From a checkpoint of a small mixture-of-experts model trained on Wikipedia.
Size: 10 layers, vocabulary 8192, 7.8M parameters.
Experts: 6 picks a token, a softmax router.
Training: a variant of Muon for the experts, 248M tokens.
Below are experts of layer 2 (counted from 0) of a mixture-of-experts language model. Rows are named router (the router's row for the expert), gate (a neuron's input weights, with its number), up (a neuron's input weights, with its number) and show model dimensions 0-127. Each number is 128 + 32 x the weight over its row's rms, rounded and kept within 0 to 255.
After each expert's rows: "gets" lists some tokens that make up at least twice as much of what it gets as of all text; "comes after" lists some tokens at least twice as common just before its tokens as in all text. This comes from a sample of Wikipedia text that the model never trained on. Tokens count by the router's weight.

# expert 37
router [106 156 230 118  68  71 108 143 109 144 100 120 154  41 117 165 115 134 150 173 166 131  78  78 158 153  99 113 117 115 132 141 140 142 101 155 145  90  86 151 161  85  75 154 120 134 182 122 168  97 146 163 139 122 148 139 138 118 124 142 151 113 169 128  97 147 147 135 109 160 177 140 160 149 137 131 126 144 116 172  55 142 145 153 233  81 190  97 167 142 181  80 153 106 147  96 134 113 104 123 161 127 177 148 144 150 107  64 104 117  74 131 132 112 163 149 118 147  99 157 146 113 135 125  90  84 111 131]
gate1 [135  97 106  73 104 135  73 105 129 128  95 116 189  55 145 146 147 135 153 150 157 154 137 172 185  58  95 119  95 154  76  87 121  92 129 152  61 126 194 100 149  87 145 146 160 132 147 106 153  85 145 166  93 139  95  97  71 149 119 123 116 103 160 113 111 194 130 129 118 150 142 137 188 117 136 128 165 102 210 114 100 151 112 148  74 105 197 136 154 106 119 120 131 139 123 169 106 123 144 164 121 131 167 157 167 134 127  99 147  50 123  99  89  97  81 120 132 152 123  98 159  79  69 110  95 109 119 103]
up1 [112 117 102 104  64 168 124 106 133 127 144 136 136 115 155 109 111  74 164 142 149 137 149 116 164 105  52 109  98 118  96 102 147  77 146 158  93  73 133  84 129 140 140 177 217 131 113 150 185 107 177 172 151 150 119 154  83  53 113 162 136 150 169 106 107 146 124 169 109 131 145  27 184 115 152 123 172 124 138  75 140 117 145 148  80 115 131 121 142  83 147 138 157 149 160 149  96 159  99 157 139 163 110 164 141 123 116  99 144  85 106 134 116 106 104 128 129 133 158  51 166 111  87 158  74  84 180 148]
gets: "\n", "\n\n", ". ", "| ", "|", "- "
comes after: "|", "\n", ".", "\n\n", ")", "=="

# expert 15
router [ 91 160 165 116 115  93 112 178  82 180 101 108 139  98 124 164 162 169 139 176 156 157 102  68 155 154 108 105  85  74 100 164 158 154  71 160 153 102 121 172 165 102 116 179  94 119 155  85 168 109 154 156 161 147 147 171 156 147 120 138 168 118 146 105 102 163 164 149  96 185 138 169 166 170 147 147 136 147  96 160  95 104 184 194 161 109 160  93 157 165 171  96 166  86 139  96 146 131  92  98 153  74 168 153 149 153 116  91 103 124  88 121 161  84 160 161  81 134  92 147 155 105 146 150 106  94  91 110]
gate1 [ 77 112 121 150  81 185 163 115 116  74  95 128  95 137  92 125 126 145 105 160  84 134  81 131 112 131 112  88 116  95 169 144 102 159 122 106 121 127 153 185  89  73  73 217  76 160 184 113 134 160 129 146  95 132 140 140 115 133 113 143  88 133  91 115 122 155 166 111 166  67 196 139 143  67 142 152 172 105 127 131 125 119 137 114 137 141 129 113 137 157 107  79 173 119 118 109 119  71 101 112 146 107 173 134 117 103 154 177 136  98 198 118 107 192 196 158  75 199 123 122 120 129 161 158 116 143 187 127]
up1 [101 150 111 144 128 152 144 155 190 132 105 112 104 122  54 102  83 138 126 134 105 114 109  89 129  72 126  74 103  84 196 144  98 175 158 137 130 130 107 191 143 114 227 135  83 122 204  77 170 114 157 119 147 116  90 101  82 141 121  69 110 121  72  68 169 124 140 108 152 105 121 145 192 112 129  60 120 128  52 166  90  95 114 142 150 129 120 118  94 119 121 156 131 121 123 112 130  91 172 141 159 184  90 158 116 114 131  97 152  96 195 130 129 110 141 187  88 126 111 111 120 142 131 133 145 150 115 126]
gets: "- ", "| ", "\n", "==", "\"", "==="
comes after: "\n", "\n\n", "|", "0 ", " ", ")"

# expert 35
router [122 164 159 109 119 117  88 168  91 159 113  94 165 105  95 150 154 160 169 169 166 161 102  96 157 178 103  94  87  98 102 160 147 154  84 163 166  86 107 160 158  99 100 151  98 103 167 100 162 108 164 160 165 160 161 169 168 161 132 151 159 107 168  95  87 154 163 169  92 170 147 168 146 171 153 166 157 143  95 147 100 144 173 164 167 102 157  98 157 176 167  95 149  94 167 100 137 143  99 101 160 102 161 165 153 168 100  91  96 129  98 105 150  88 165 166  92 133  96 162 158  88 166 161  90  92  90  94]
gate0 [166 132 147 146 127 152  85 116  68 112 130 137 164 103 129 144 157 126 141 147 137 129 120 107 105 194  83  88  66  83 145 116 131 108 155 174 111 102 128 143 164 179 119 158  65 158 154 138 154 114 179 201 157  89 130 210 165 203 162  92 115 104 156 143  83 136 143 156  86 106 150 137 120 130 146 144  68 135 156 119  92 101 139 144 168 137 146  94 162 184 138  52 133 116 147 138 116 159 114 146 146 159 110 139 140  80 118 147 111 125 119 161 131 131 194 135 113 135 112  89 193  54 168  98  70  95  98 123]
up0 [ 79 152 149 171 177  79 127 151 132 117  62 134 107  84  90 137 130 122 145  94 150  99 111 119 136  63 138  85 114 165 132 160 128 126 173  79  93  92 148 116  77 183 174  92  41 147 136 108 136 102 147 146 109 107 136 120 102  86  91 131 139 133 106 152 120  93 171  93 179 184  94 145 107 149 192 100 114 197  96  94 122  78 131 210 144 131 160 140 134 135 113 143 111 101 104 107 155 167 125 151  83 127  96 155 164 113 136 143 158  65 162 120  84 122 103  75 133 150 138 163 111 121 135 170 137  55 154 124]
gets: "to ", "D", "K", "that ", "L", "'"
comes after: "| ", "and ", "; ", "(", "to ", "with "

# expert 45
router [112 168 157 101 114  94  99 167 100 151 101  97 156  90  91 156 137 177 171 167 149 160  95  87 145 165 103  91 103  96 109 166 152 168  86 159 171  92 100 173 164  93 101 158 108 113 155  90 148 130 171 166 155 153 163 171 154 157 125 142 167 108 165  89  97 166 159 165 102 165 138 155 148 156 160 151 157 156  93 148  96 122 167 158 160  93 159 103 156 158 160  91 167  95 170  97 144 154 102  96 172  93 157 177 162 166  94  98  88 117  91 107 151  97 146 164 101 139  94 176 155  86 168 167  88  82  94  91]
gate0 [156 127 155 158 100 178 143 222 120 159 123  71 189 172 102  98 116 126 150 181  94 144 159 191 111 163 142 117 103 134 124 111 136 181  81 146 199  78 150 107 127  88  91 127 145 139 156 127 131 129 155 165 171  74 101 133 130  90 126 169 180 132 114 108 131 159 131 148 119 174 107 134  77 134 120 102 154 144 168 142 104  88 159 138 156 136 121 114 104 161 123 100 164 183 133  92 147  87 146 117 184  89 135 130 152  97  85  55  80 119 141  99 178 138  65 170 154 128 118 172  89 113 141 109 135 114 114  63]
up0 [ 86 132 117 130 161  87 146 226 146 126 123 102 119 106 190 108 166 109 174 147 202 119 112  98 151 112 136 142 138 119 102  83 137 113 109 169  90 128 225 145 131  81 133  97 112 115 109 132 135 114 169 160  89 114 113 150 159 171  69 133  87 124 172  77  99  61 148 190 136 124 104  90 158 104  73 123 169 175 138 117 137 140 137  71  82  74 169 167 156 135 133 106 167 187 119 144 117 138  87 130 124  74 121 114 148 117 117 121 156 113 123  96  74  72 129 148 147 111 159  82 101 122 100 145 111 162 127 146]
gets: ".", ",", "–", ")", "the ", "ed"
comes after: "| ", "2", "4", "3", "1", "."

# expert 38
router [116 162 179 143 106 105  67 166  93 148  94  79 168  69 108 173 196 167 214 152 160 153 113  95 130 149 123 110  90 124 105 174 148 134  83 157 163 110  99 148 159 104 103 143  91  95 163 100 156 122 162 148 154 169 177 138 164 156 122 149 149  72 156 113 104 162 154 148 111 152 187 158 173 156 150 145 127 134 126 109 100 150 167 153 141 113 164 100 144 180 181 109 177 103 169 107 137 146  78  90 169 106 139 146 152 161  93  69 119 129 102 112 155  83 136 168 105 134 107 168 163 112 180 160  96 105 101  94]
gate0 [169 177 134  85 108 110  75 153 144 154 112 130 191 149  98 105  85 153 127 188  88  59  92 114 150  93 166 139 144 137  98 152 119 129 128 111  98  98 143 134 107 148  87  93 139 212 114 138 135 120  83 117 195 146 115 163 135 114  92 124  67 146 162 145 136 201  49 110 110 122 144 187 103 112 102 201 115  74 163 154  64 133 145 164 110 158 132 113 121 166 104 106 106 120  79  41 159 150 130 126 137 105 101 132 102 116 172 161 144 131  75 129 162 136 146 133 143 154  93 153 143  83 106 144 110 115 133 124]
up0 [117 144 159 122 167  62 157 167  53 168 113  96 121 145 144 127 191  97 128  89 112 155 150 147 156 114 124 151 147 123 146 111 138 149 107 123 149 104 138 138 131  91  79 148 141 136 127 150 112 139 137 109  39 153 106 101  87  78 151 171 110 125 148 104 129 160 152 121 165 101  68 134 146 124 177  67 148 187 134 126 135 129 115 152 175 145 178 186 134 137  60 102 118 129 156 102 143 115 200  90 114 140  67  40 169 127 120 183 133 101 115 116 102 155  95  44 100 170 106 129 111 131 168 106 122 121 112  80]
gets: "the ", "The ", "a ", "|", "\"", "that "
comes after: ". ", "of ", ", ", "in ", " ", "\n\n"

# expert 23
router [118 151 135 130  83 105  58 150  80 132  90  78 175  66  92 155 183 155 198 149 133 138  94  82 128 156 113 107 102 118 108 177 133 122  66 136 148 126  92 149 135 101 103 130  74 111 156 105 168  83 151 155 154 168 159 118 163 165  94 158 131  95 151 116 123 160 154 170 106 138 206 158 142 151 176 136 108 153 136 103 126 159 157 152 131  86 205  91 118 166 215 133 170 109 145 118 120 137  79  37 133 121 131 161 115 142 102 105 125 134 100 116 153 117 148 162 104 128 110 168 140 136 156 163  93  95  93 113]
gate0 [128  77 106 145  93 135 123  92 174  97 107 137 166 112  90  91  67 112 155 240 163 142 119 136  86 117 148 105 108  90 141 112  54 142 147 124 128 155  54 160 143 132 108  70 133 152 145 106 211 168 146 157 155 103 108 124 177 182  87  89 127 117 148 149 130 149 145  88 106  98 134 192 113  93  92 175 132 155 121 106 139 114 179 149 109 107 116  89 111 146 158 132 123  86 144 109 165 140 127 115 166  95  83 182  64 113  89 141 148  90 102  98 177 108  91 128 126  81 144 136  89 158 117 161 135 133 146 151]
up0 [125 153 117 134 157  89 159 146 210 137 168 145 127 113  88 199 112 139 138 133  79 137 203 114 171 129  71 153  95 210 114 213 107  66  79  87 161 125 147 108  65 123 177 108 168 111  76 160 130 107 106 130 119 163 114 184 150  71 178 136 136  76 110 115 148  83 151 171 143 191 106  87  76 169 170 111 130 168 129 157 140 126 117 140 119 111 148 140  75 139 124 148 147 114 111 173  87 160  99 114 126 143 143 153 106 132  94 133 142 144 115 168 151 154 119 135 105 118 110 113 106 140 151  80 137 103 145 130]
gets: "the ", "a ", "The ", "an ", "s ", "his "
comes after: "of ", ". ", ", ", "in ", "'", "with "

# expert 7
router [124 154 137 132 108  69  80 159  91 104 104 124 158  98 111 186 154 143 110 182 179 122 119 101 178 173 105  97 153  80 133 147 147 172 101 152 157 106 119 185 149 108 144 131  81 124 170 133 167 139 171 171 160 121 147 152 170 163 177 141 167  50 158  94 101 197 173 125  94 164 144 153 147 160 151 149 150 116  94 146  95 145 151 191 115 110 187  82 164 163 122  99 176 114 138 112 140 102 120  92 179 160 139 156 181 125 103  92 109  79  90 102 162  95 125 136  92 118  97 159 124  85 149 160  92 101  93 120]
gate0 [145 143  96 169 137 147  87 142 121 188 160  93 168 166 116 148 117  83 109  84 127 125 149 175 161 154 166 141 120 129 123  65 140 156 171 112 149 159 147 139 175 114 129 155 125 161  83  75 116 125 151 183 125 180 131 121 124  56 158 101 144 138 130 166 130 172 121 143 133 144 150 201 177 155  88 131 173 142 154 138 186 183  85 163  70  83 112 147 129  93  74 123 125  91 130 132 131 219 158 120 148 126 129 126  79 137 145 160 136 136 118 121 161 129 137 159 111 125 130 146 144 192  72 165 133  40  98  92]
up0 [ 59 129 141  66 172 101 204  69 153 157 215 146  79  92 161 158 101  94 111  99 114 144 154 108 134  55 157  73 134 131 152 181 110 140 102 196 101 145 107 115 121 125  92 132 130 115 124 122 136 163 133 100 149 127 134 136 145 151 167 122 126 112 130 115 166 133 143 130 117 186 148  33 116  94 133 117 126 187 136 139 117  55 148  85 107 108 111 129 133 186  93 129 157 161 117 142 142  68 119 133  81 129 176 107 139 118  83 175 132 113 172 142  80  85 148 168 119 122  92 141 138 100 181 128 155 125 103 119]
gets: "| ", "the ", "- ", "|", "; ", "("
comes after: "\n", " ", "0 ", ") ", "1 ", "2 "

# expert 3
router [127 154 167 121  94  92 100 163  87 166  92 100 160  93  91 159 144 162 161 178 154 148  98  80 150 160 105  96  93  85 107 171 168 166 110 154 173  75 101 155 161 104  93 150 108 108 158  87 158 117 172 156 172 143 162 163 150 165 137 137 160 101 163  81 102 150 162 161 100 164 141 169 159 170 158 157 156 142 101 152 100 123 162 154 150  95 162  99 167 163 154  90 174  88 142 102 158 147 106  87 170  84 157 164 167 156  97 111  89 105  96  97 158  90 142 164  96 148  85 171 152  78 154 155  90  83 109 102]
gate0 [172 183 145 176 170 114 108 102 115 136  49 151 138 137 129  70 157 160 172 138  84 148 191 142 164 133 103 142 100 103 119 127 204 141 113 126 102  77 178 149 153 139 113 144 186 125 101 108 128 124 189 131 124 135 114 119 119 167 132 112 134 103 148  92 118  63 119 125 142 158  76 165 126 142 161 118 160 101 150  88 143 125 165 115 135  88 104 119 128 142 124  27 121 142 158 155 110 116 112 137 127 122 109 179 174 136 120  27  91 180 146 152 129  67 136 172  95 151  83 148 133  82 135 161 147 122 160  79]
up0 [176 116 168 137 148 163 152 139  99  91 139  93 190  99 151  38 124 142 157 109 114 131 149 127  77 103 155 151 180 141 118 133 162 202 119  93  83 137 117 188 157 208  97 129  79 111  85 110 123 112 115  92 135 188 143 131 147 177 156 111 141 159 164 162 152  94 103 178 123 140 139 123 102 146 157 103 140 145 105 164 132 115 155 140  74 109 125  96 125 154 146 230  93 101  90 110 100  96  98 127  81 161 120 123 124 128 102 105 148  85 146  68 107  89 133 126  46 160 127 115 120 132 154 143 166 109 111 167]
gets: "201", "-", "–", "200", "| ", "202"
comes after: "| ", "(", "–", "- ", "in ", "In "

# expert 39
router [115 158 156 119 104  76 100 168  90 175 109 107 147  95 107 162 172 168 139 161 163 169  99  77 153 149 107 104  80  76 101 155 171 164  77 174 156 101 108 166 170  95 125 158  92 115 157  96 158  90 165 154 164 148 140 165 166 145 119 135 185 117 151 103  99 155 168 152  99 166 137 170 156 162 161 179 143 161  97 162  97 112 182 187 163 113 150 112 160 162 173 100 156  86 136 101 146 112  84 103 156  77 161 161 147 156 116  90 111 111  78 124 157  84 150 159  85 145  94 148 160  99 155 150 105  85  97 124]
gate1 [147 122  72 132 115 118 135 155 157 116 133 159 143 137 124 168 191 102 170 154 148 154 111 134 139 188 211 149  84 158 151 127  97 137 110 164 131 167  93 139 155 150 138  78 154 121 172 151 141 195 146 108 174 166 115 125 125 144 163 106  94 174 100 131 131 145 103 142  88 111 134 131 208 138 145 136 127 114 141 113 135  68 131 109 142 142 176 154 118  88 157 100 116 112  92 107 163 106  64  60  80 111 144  81 115 107  78 107 109 139 110 160 174 206 126 104  35 149 133 185 119 161  98 144 132  85 162 163]
up1 [157  76 154 124 123 142 122 136  80 188 109  90 131  68 113 217 153 151 128  95 133 125 196 164 204  87 171 124 128 176  93 144  98 124  75  87  56 127 172  88 138 114 147 161  96 134 122 153 107 173 146 149 175 105 112 103 117 145 104  89 118 151 163 161 111 164 137 145 122 108 112 115 156 140 107 170 125 176 157 150 145 150  88 161 132 142 140 120 139 134 105 105 124 174 137 117 148  80 136 110  87  91 161 160 182 166 134 154  88  94 101 125 162 124 135  91 138 188 170 129  49  81 136 178 106 162  93 132]
gets: "| ", "- ", "\n", "of ", "in ", "("
comes after: "\n", "|", "\n\n", ". ", ")", "."

# expert 33
router [119 168 158 109 106 103  92 155  99 150 103  89 163 100  95 161 155 165 162 161 151 153  92  95 148 170  99  93 101  93  99 167 161 162  86 162 167  97  95 169 167  96  99 153 100 103 159  91 158 131 168 163 166 159 164 168 165 158 116 134 159 102 166  98  98 173 150 163  94 170 133 153 159 163 157 149 158 165  92 154  93 129 165 161 160  99 165  97 174 161 160  99 161  90 166  90 164 137  88  91 161 101 158 167 167 171  85  99  99 127  88 103 157 100 145 163  98 144  98 175 153  98 163 155  90  94  96  98]
gate0 [167 148 127 102 109  15 122 106 134 166 129 196  96 130 122 160 129 119 136 162 169 120 128 114 124 159 190 100 132 148  92 178 121 129 116 135 166 121  96 151 206 145 121 155 145 114  58 100 136  70  58 115 182 123 187 152 146 155 137 116  85  79 106 141 112 167 105 164 119 150 168 130 153 169 136 165 147 126  84  89  99 142 140 135 136  98 131  96 147 161 148 133 118 141  64 122 109 115 105  60 181  76 131 144 149 155 106  67 105 127 114 107  80  89 161 115 140 115 142 160 189  97 121 160 123  90 102 119]
up0 [116 122 124 129 115 109 119 137  74 100 102 109 172 164 159 127 124 146 139 169 155 144 148 205 176 117  65 177 131 122 208  86 155 116  71 119 133 132  79 152 110  99 192 115 190 124 158  73 123  83 158 156 133 147 120 111 118 207  86 130 127  87 140 102 119  88 146 127 140 135 144  96  76 146 126 147 117 154 149 103 162 128 151 129 141 125 143 167 151 130  80  99 203 138 125 164 127  93 120 140 104 175 106 175 176 102 115 142 148 105 121 136  94 126  63 200 142 123 193  88  97 120 162  75  79 129 162 121]
gets: "the ", "0 ", "of ", "s ", "\" ", " "
comes after: "of ", "'", "in ", "to ", "at ", "on "

# expert 22
router [124 156 203 136  36  56 100 139 114 138 116 116 188  33  97 189 140 132 131 154 148 136  90  92 142 142 118 102 112 107 124 145 175 155 107 158 158  95  88 150 151  82  99 137 123 122 153 121 153  91 142 150 133 136 137 136 144 135 114 145 158 121 146 122  85 157 152 149 110 159 186 166 148 144 136 150 141 137 118 208  80 139 144 157 210  78 163  94 185 135 160  32 132 104 152 114 161  98 115 122 175 129 170 142 139 145 120  79  92  97  97 121 145 109 134 158 110 137  83 153 154 107 139 134 111  90 125 130]
gate1 [131 157 177 118 173 229  58 106 132 165 180 119 144 120 146 103 188 178 121 107 204  98 132 102 119  88 122 123 118 113 110 138 161 127 175 113  94 120 120 103 170 158 167 102 116 104  66 154 157  84 146 108 116 192 126 161 161 131 145 111 126 102 100 119 156 112 151 163 123 172 148 113 136 159 140 187  87 150 179 136 102 155 174 163 128  94 200 150 126 147 139 145  81 166  73 133 142 184 126 106 122  84 139 135  86 148 114 128 103  93 126 133 157 144 132 140 146  85 100  92 130 161 116  84  61  81 161 130]
up1 [ 90 135 106  86 131 122 110 181  96 104 102 125 206 150 155 112  86 134  99  93 150 137 147 215 125 139  89 164 138 146 166 109 185 147 107 127 149 150 132 118 172 136 158 120 114 182 209  87 147 155 137 103  56 164 152 123 151 105 202  92 140 139 112 122 123 100 168 138 103 135  96 101 135 174 125 134 121 120 141 139 148 124 148  87 157  89 159 189  96 109 150 189 159 205 129 145 160 100 119  94  99 212 134 105 111 109 142 126 131 149 147 157 173 129 131 126 144 147 157 183 182 133 119 150 181 160 174 109]
gets: "\n", "| ", "\n\n", ". ", ", ", ": "
comes after: "|", "\n", ".", ")", " ", "=="

# expert 26
router [113 181 136 105 102 107 109 181 107 155 108  89 150  99  95 161 138 180 152 157 144 150  96  84 147 161 109  96  97  93 110 178 161 153  88 153 180  88  90 171 171 109 107 149 100  93 152  92 147 126 160 162 167 152 150 166 159 147 137 127 169 102 170  99  97 175 161 161  99 179 124 160 152 168 158 145 160 157  99 147  98 111 172 164 162  95 154  95 165 162 151 106 169  93 161  85 161 156 110  93 175  92 171 162 152 158  90 113  87 135  92 106 143  90 155 151  85 144  71 160 152  99 161 166 103  82  93  88]
gate0 [ 98 150 112 138 150 125 128 140 152 180 140  87 140  71 197 131 132 141 141 110 137 104 148  98 141 139 165  86  81 148  91 191 124 139 100  82 112  94  78 154 122  60 176 138 124  97  94 116 125 145 135 108  93 129 115 128 110 191 126 125  94  97 161  71 145 104 181  85 112 203  99 133 158 171 120 142 152 149 105 141 123  69 108  69 148 124 157 136 164 160 123 104 187 118 132 172 112 152 132  97 196 156 168 170 106  87 117 103 157 109 154 104 107 100 128 124 110 182  68 161  78  94 150 173  90  71  92 120]
up0 [ 76 115 143 158 142 149 104 111 156  94 145  61 170 102 163 144 137 166 124 133 121 162  91 164 107 130 127  22  59 104 120 149  78  94 126 133 133 128 138 115 161  99 113 133 158  95  68 154 138 149 151 120 146 144 124 141 130  47 151 113 112 169 114 138  78 103 112 148 160 123  95 202 118 135 133 163  91 136 185  61  73 119 106 101 158 117 131  80 134 138 148 167 125 160 140 113 159  69 175 160 129 174 133 147 121  32 151  97  94 132  87 128 112 130 130 137 155 177 165 158 109 138 101 114 114 101 180 110]
gets: " ", ".", "0 ", "1 ", "2 ", "3 "
comes after: "| ", ".", "–", "201", "200", "0"

# expert 13
router [128 148 162 123 103  88 110 155 117 100 100 128 169  90 117 196 175 159 115 171 180 133 120  82 198 176 101  97 134 112 115 151 150 173 102 148 164  88 110 198 165 122 135 118  77 113 165 121 162 125 155 168 139 105 148 160 192 150 163 132 139  86 168  92 108 199 181 133 105 156 116 166 157 147 152 159 150 118 111 131 112 135 156 209 119 116 176  78 163 145 127  99 183 120 138 109 128 114 109  73 157 156 148 152 181 119  88  83 108  58  93 112 126 110 135 135  91 118 101 162 146  78 143 148  94  94 103 130]
gate1 [121  49  93  93 126  34 153 124 137 118  67 191 141  86 126 135 191 153 125  57 142  85 104 134 164 137 132 141 163 143 111 177  94 163 159 168  64 101 113 132 174 111 111 112 114 104 143 141 119 117 119 117  88 119 157  83 147 198 101 168 177 154 113 139 160 124 120 184 119 132 130 133 121 128 163 110 153  85 121 127 151 119 114  92 115 174 175 151 109 134 116  97 126 170 142 173 126  95 174 140 142  99 157  75 194 142  89 119 140 115 114 110  99 158  52 137 161 143 119 134 141  84 144 171 159  60 115 124]
up1 [135 145 130 121 177  87 142  98 139 131 127 131 117 127 127 141 111  95  83 163 119 129  65  89 115 147 104 167 108 101 158  92 117 138  99 132 169 104 104 142  29 170  89 130  93 146  80 120 123 177 160 188 123  99 163  96 183 140 171 151  69 165 160 162  94 112  74 142 143 111 134 124  88 143 120 169  65 104 116 124  99 136 101 135  73 112  69 105 144 103 134 143 147  97 104  95  93 125 148 119 100 135  98 146 128 173 115  97 147  82 116  70 105  81 127 102 106  97 133 195 103  90 124 140 113 151 223 194]
gets: "| ", "(", ", ", "- ", "; ", ": "
comes after: "\n", " ", "0 ", ") ", "1 ", "2 "

# expert 5
router [126 169 145  99 121  98  81 166  97 167  87 109 172  79 102 131 165 170 156 164 142 140  86  91 143 174 110 104 110  93 101 181 151 150  82 156 188 110  71 170 163 128 100 151  84 109 141 100 166 128 151 158 156 135 148 174 180 160 142 135 148 117 152  97  87 164 158 175 107 147 121 146 151 172 160 154 146 148  92 152  90 144 177 152 155 109 183 118 157 161 144 110 161  77 148  89 168 152  95  82 170 104 168 158 143 167 103 120  71 107  94  92 149 106 162 144 105 162 104 168 152  95 158 169  73  92 116  89]
gate1 [124  95 107 139 139 143 123  97 117 112 112 124 133 170 134 150 107 131 147 159  83 166  48  89  90 163  74  87 105 120  90 137 145 155 174 128 143 111 178 108 128  78  94 104 141 140 175  88 126 128 154  91 146 113 181 212 142 131  92 109 169 105 108 124 159 129 152  74 124 119 115 148 139 135 134 111 132 152 160 207 204 144 126  35 125 160 119 107 160 120 160 144 162 163 126 162 103 134 108 160 120 171 120  86 112  92 166 119 113 130  97 129  96 106  80 108 107 131  92 113 180  94  55  67 151 119 103  57]
up1 [106 168 167 110 183  93 126 104 100 107 132 165 115 152 131  69 139 138  96  86  84 107 130 132 180 170 145 177  95 134  76 132 111  92 134 112 174 133 112 125 118 146 146 203 116 161 138 131 127  63 118 120 196 123  71 122 129 115 135 180 113 159  66 103 161  86 164 143 149 116 121 119  86 159 158  88 144 125 117 121 131 165 107 149 120 184 121 108 131 211 159 102 148 147 113  34  92 170 162 114 107 114 159  94  90 124  85 189 113 164  86 153 147  93 100 128 197 149 142 118 124 119 176 111  94 114 162 123]
gets: " ", "0 ", "1 ", "2 ", "3 ", "5 "
comes after: "| ", "–", "201", "200", "202", "0 "

# expert 34
router [ 96 158 154 117  79 118  80 167  74 154 105 104 148  84  94 127 154 171 195 152 170 144  93 113 153 177  63  97  84 106  99 159 148 165  86 156 181  81 128 163 180 111 109 137 117 143 138 121 163 140 163 148 143 139 155 167 140 151 122 127 175  67 177  94  97 154 172 157 111 164 144 146 151 179 144 155 140 160  89 132 117 124 156 161 144  89 137 124 170 150 159  58 149  91 132  78 144  77  90  91 153 102 142 160 169 162 107 109  67 150  95 112 132  78 144 164 114 147  96 161 172  95 132 151 105 111  90 109]
gate0 [ 30 156 107  64 139  79  97 130  77 160 137 123 109 138 110  69  90  71 196 123 163  84 122 129 134 176 131 142 104  94 121  91 150 122 138 136 129  88 191 137 146 132 120 170 184 139 177 102 151 117 158 172 133 151 115  87  62 126 140 125 142 128 140 105 118 180 102 170 142  93 142 106 156 159  86  71 139 112  85 110 126 105  82 146 105 135 181 128 196 102 101 175 145 158  82 139 101 116 171  90 140 135 115 107 155  91 122 176 148 102  71  90 144 106 164 138 134 142 164  89 155 160 125 132  79 126 162 135]
up0 [168 129 144 180 128 146 164 182 157 150 123 153 145 143 143 115 137  90  80 141 109 102 181  66  94 134 150 129 129 136 130 110 106 134  70 115 168 133 122 140 128 102 128  52 146 173 117 160  68 142 130 125 131 134 130 134 142 206 225 136  79 103  93 192 150 162 104  94 165 155  68 158 185 101 122 102 110 147 103 104 172 110 126 165 153 159 109 155 104 121 202 115  84 157 180  77 181  96  96 128 133 115 150 129 152 112 128  85 111 163  93 180 112 190 156 109 118 113 142 158 118  99  83 135 110 103 122 120]
gets: "1", "2", "-", "3", "0", "4"
comes after: "| ", ",", ".", "; ", "1", "("

# expert 20
router [ 66 164 171  97  71  80 118 144 118 153  93 111 160 104 110 161 132 153 151 156 152 152 101  93 158 165 120 106  87 104 123 157 148 160  73 151 166  73  54 156 155  78 102 148  93 122 156  99 148 128 147 175 141 140 158 153 135 141 154 139 168  96 161 109 106 167 139 153  81 147 149 170 153 149 148 135 160 147 105 181  94 111 152 163 194  98 181  96 161 153 179  75 150  73 148  88 174 116 114 113 176 111 188 150 158 144 107 105  85 145  89 101 138  81 158 169 108 133  88 169 148 125 150 142 114  74 110 104]
gate0 [ 98 107 131 114  52  94 119 167 171 127 160 117 116 107  67 102 113 116 202 117 106 132 141 123 110 122 110 178 142 141 151 132 112 139 129 134 143 126 138 120  87 133 149 131 152 139 165 128 127  84 174  90 149  93 121 137  92 109 128 126 151  84 114 150 137 132 157 174  82 168 158 134 142 115 179 106 153 149 136  92 192 139  93 139 152 150 222 145 142 110 106 169 117 140  65 143 176 103 117 163 133 138 107 132 129 113 211  89 118  89 130 123  49 170 148 170 161  58 111 124 147 116 125 172 189  45 105  69]
up0 [115  90 147 142  89 150 117 122 110 128 119 115  89  96 154 135 166 132 146 131 118  99 100 141 176  87 123 191 105 122 146 184 168 132 124  86 159 138 107 140  94  84 175 120 157 118 177 136 109 160 151 124 145  93  87 125 136 112  62 120 116 141 128 160 155 102 200 166 146 130 161 162 101 134 175 151 108 131 176  91  97 188 121 123  89  80 167 124 157 107  85 213 116 167 109  91 163 212 133 170 120 154 132 112 193  78 180 125 108 104 150 148  65 153 121 165 140 149 158 170 130 104 157 180 101  89  89 106]
gets: "\n", ". ", ".", "\n\n", "==", " "
comes after: "|", ".", ")", "==", "\n\n", "="